python train.py --moe_layers=[0, 1, 2, 3, 4, 5, 6, 7, 8, 9, 10, 11] --norm_eps=1e-05 --batch_tokens=65536
Below are experts of layer 9 (counted from 0) of a mixture-of-experts language model. Rows are named up (a neuron's input weights, with its number), down (a neuron's output weights, with its number) and show model dimensions 0-191. Each number is 128 + 24 x the weight over its row's rms, rounded and kept within 0 to 255. Numbers have three digits each.
Before each expert's rows: "gets" lists some tokens that make up at least twice as much of what it gets as of all text. This comes from a sample of Wikipedia text that the model never trained on. Tokens count by the router's weight.

# expert 73
gets: " was", " he", " is", "′", "°", " were"
up0:099120092110129098148159117114172153167117103121117161118133118138128093127138130117127101116119123101064148149139107070143165146094142155137124115165161118158108111120118131135094091107124148109130137121130097128110084054100100108151119098092152158120108140116186096105123121149170127161138115140113124078095142076113126132165158168132137142152132108122132140115117122137117141118121108135139129110159173127111148102123197141147151129140163118096128125107112129109126132098149103190147139128133104123142142129106142113139092112185163120156118149085136107152122102127157167146
down0:124111120135106132132153137144155135152140113155148143095100144127125126100181131142080113140127113168121116146115124096123138124067103087124184119111128127091071121157157118162113102117102156146104158121159101137165117175090128147109067169135160112121139094143154129125118103115131135156134116118127093100091098097174086130131149133115157118126117121135165132104104106119179104104107115135117110128162136129118122107143113118124144117140168131102124128140114149132134180138153160182157117119124135123108189113201117137144087137131113135135133150125096152135098098108114177148
up1:133121163111100120075108150146119100156108180115120122106168106079098105135127135160170135120141088119149136082144116155131112126110120107141102186156129125167103153129118108110149120144135145109122142099095131112150159106185166138107112144123127107122119164134121182154115147124098102145132138129146087145136105110084134086157129124066071136139128129110164117092076108186131156131127141152141119180105144128151130165125118137085119131148139148120156132117130132153104136126148148136138129117131127152090105135104162132107142148115131069144096108175140135126093120119113093144
down1:135160154180174156115105106153163170097108098144145152126092137110110097153130181107171133151120144176125133104120126099119142093164158157099164162170176141185147136126148152123085136140119138135126140124070127097161127143144132076168143142148100105092107111107101135117093116107110107117108147092145137100122146110144140142138124135126120124118127125121096127111156107129129117125099139127111121150128134170155150138120102153142112142137110103128110158116163115144117143100142154096114175116094127161113097108131104156148087074081119122178110142137123152099143083126114105142
up2:132122120136102111123174111196159139171124111127198109106121098105112125149166113112165137138103144107138100118167140152137114108167126144160125105113155088131143164103130094160167100107168114121116143124159135144132136108134130138150132109169122156136094096152150154162167084142124093149171113150085176175148093115123144136129125110092143140151124097101120139144122143138140148088123110153149138132172130154067140147122092142119111134134087098107105096134107129127131157135130113133127119128107120103079119110135076124131122130109162142113141115142109129091123075091129093148
down2:124156144116140123116151157157133078189125132138146124134140124119177146114104136149149130114070152178118122112100155136111110139101106113109118145142060099096128140134140156156109102122158129132101124115097118128108177100127143101142135165132142143116118162110100135134144109082061148121168100155137118086116183129126141121123161109131127142100085119119125144115154148130090147139116118143087132162150130120151144155105112121168112105138095124132098132092115172118124187158137102108135132187127135144128160115088123134132144099147141139136099151184109086130122112094102154108
up3:132169134175164123104111108149127110122126128141136079100152120121146125105121096134157071150149147119140138102116185153138089105094124134092121150132140130166153132135134109086151113114149156144119158125170107149154099140138137115131123171124106107125137128100161152088123147146142114158077113151102157114124132152109139143133119114113118130128133103119125094093142112166116109172134134187124150186124135167134147174111082132141135140126132142165129141091127174135105114154113099150148074100127184109174099156175109152112119126145094119133130125090118144160137099093112163101
down3:142143169104165145137140118094098151075107153130117130119140103163131162125135133119150107148125131164159130132158127120158151101160147086130106141074132149120148163137170154137123114115126110117167146117117134124126162120107101169199141125081134074108101112101104137148134142113162165125106130121110112128119124134135131140149127081159134111197145119086108133115146160101122093124156162093134136101152108062134108165162132139136122117099135161171095121140087099126140138101116140130140113134131094115115137145123133117128080115103130124115092145153119086139138149104097097186
up4:078174158104097154120150113123120111153140146131140122125107123101108125077122109123132150121119083137133145162108135109102122137147145106147135140156160105152109073170121107141117154170108154142203129120121098108124135123176131153136128124090170169068130172139144135118122117110085121122135145148128067121139159155138104151136134116116135154112117121142117157106127156122146102145104103132167114127116176112155105159091137108094108161155088125112145154086153136147097110135116117158152118116125104123147167123108080103093103100139090132116091117127091125132124159179110107141
down4:082147097136098122142161117142141143113131142163120134116138141119111160129130099169107155119183123141125134086138141098085099127125129123132096118120158127145151094134139114135101137155077134140129126117128114156171147136077140147170142110139148131130117105108151144131151140127104141074111148166163134110120159102152130140127159094132133105151110095163116088122137171138133127149165115066138124129125135106140120194145121159143194145109113093122153157083121126136137165123154133117099133113137179112091151130112126117169123137080103074148074103133119105099099132106101110097
up5:088163150120138150125166120102115133115151143160155110134132145088131145182138133121148140130131146111181147128126174132126156135164161128108120159107170107111105131159158096121125186175121106088118131103150190126107135167086130145079120095116125140105141116111127112136137101158121140168099120116159077119115116157120134108126150166115072098129143111116148097103130146100164138127093131108098123096122134126129114153117131129135124133086076162078100162130129151122137132104159144084127150126136103129101093123122157121150100129094129073149132125118124153153075101139118101121
down5:109115077156106145152148133145148164131121101094111117113140150134154164161156156108122103101113129148098171147163128097096162146134104118149131115141119154131097091144149119095128167181113106119138129076162133127119126119149087147126123128111147097076153121090141097154096132123125156110134125090160154114081124149125125174112105115131121129089119130124106143087118105125170091162107104106129207094130127182137120076180137109110115119143154151141119114147136128126156099161122142130116115114110186108089146102124114145124106138150161126125162135115110136108159110146119107147
up6:171141139136126120102107118173126118091118164154110119110144125056132135174167116085115092129171158115141116139139111164105162122139126119131146129114115104144123150146129085121118163138137113204136162129099139137119127129183121094144123107107125125111168110152135127105106133158159133109136124112112092132096099118161146129135122090120144110087097122123130110144116156127103094170163117139138136148154131095087128092092119126109097065147111104138117160133122081098115142147124148071092163116152147115144134167175135118142109161108138074122137151138120129139123167143118127170
down6:099168120164114137136151124134102127126136130140142141116098095144134109123120113150122141124098141140087137113164179105140109134136133095166110144147131139160115133092123116122097191134128154168118178132176117143108135101111146133129145124114121154153100130137053108119094115109125132127122156116149136146145134154116089139140154144120086125097167179135126136126117149069138140137143118116135148111127174147112126142061164135098112137121157120157106138148147162143086090084142121171099123104147114115145119141093129148119120095083094149130094100126125145095115144095162049120
up7:127136128140143166167105101136173125162074110142151109134105121133112137132146093151140125118106126124134140111165167149139119123134121160107142127135114117109140110168122140115112134166097159103157107089127163122117114161135141127136145151082148146097150102105151106179148144139158141122109125109128156128105159144155149108143144102183070108086133106090087116138083131082122123175177180109122131123156092150125120113113131118172111139125146161090118077128151117117157100178157081106173124143114129151131105149130116123129094106144122110123114126113121113082106104142106100175
down7:156147169115122124116144106124121110140151142200156091127098120103087153129126102100107111100112162085145137128124134136152145154120102163132099121086137088112148198119173140117145115125118127143138162111142082109143130120131118128114154108112095093122102115148190146133137155121147131091129141166101108127107144088132110102173148160113157166144083153106111142108101110130123133089090146139126154154128135123116108108111112095127157117110166114132124124097158106114132156149169095150123155112122107145132151128153137166063139140120156112107145156104133112111161101153071111097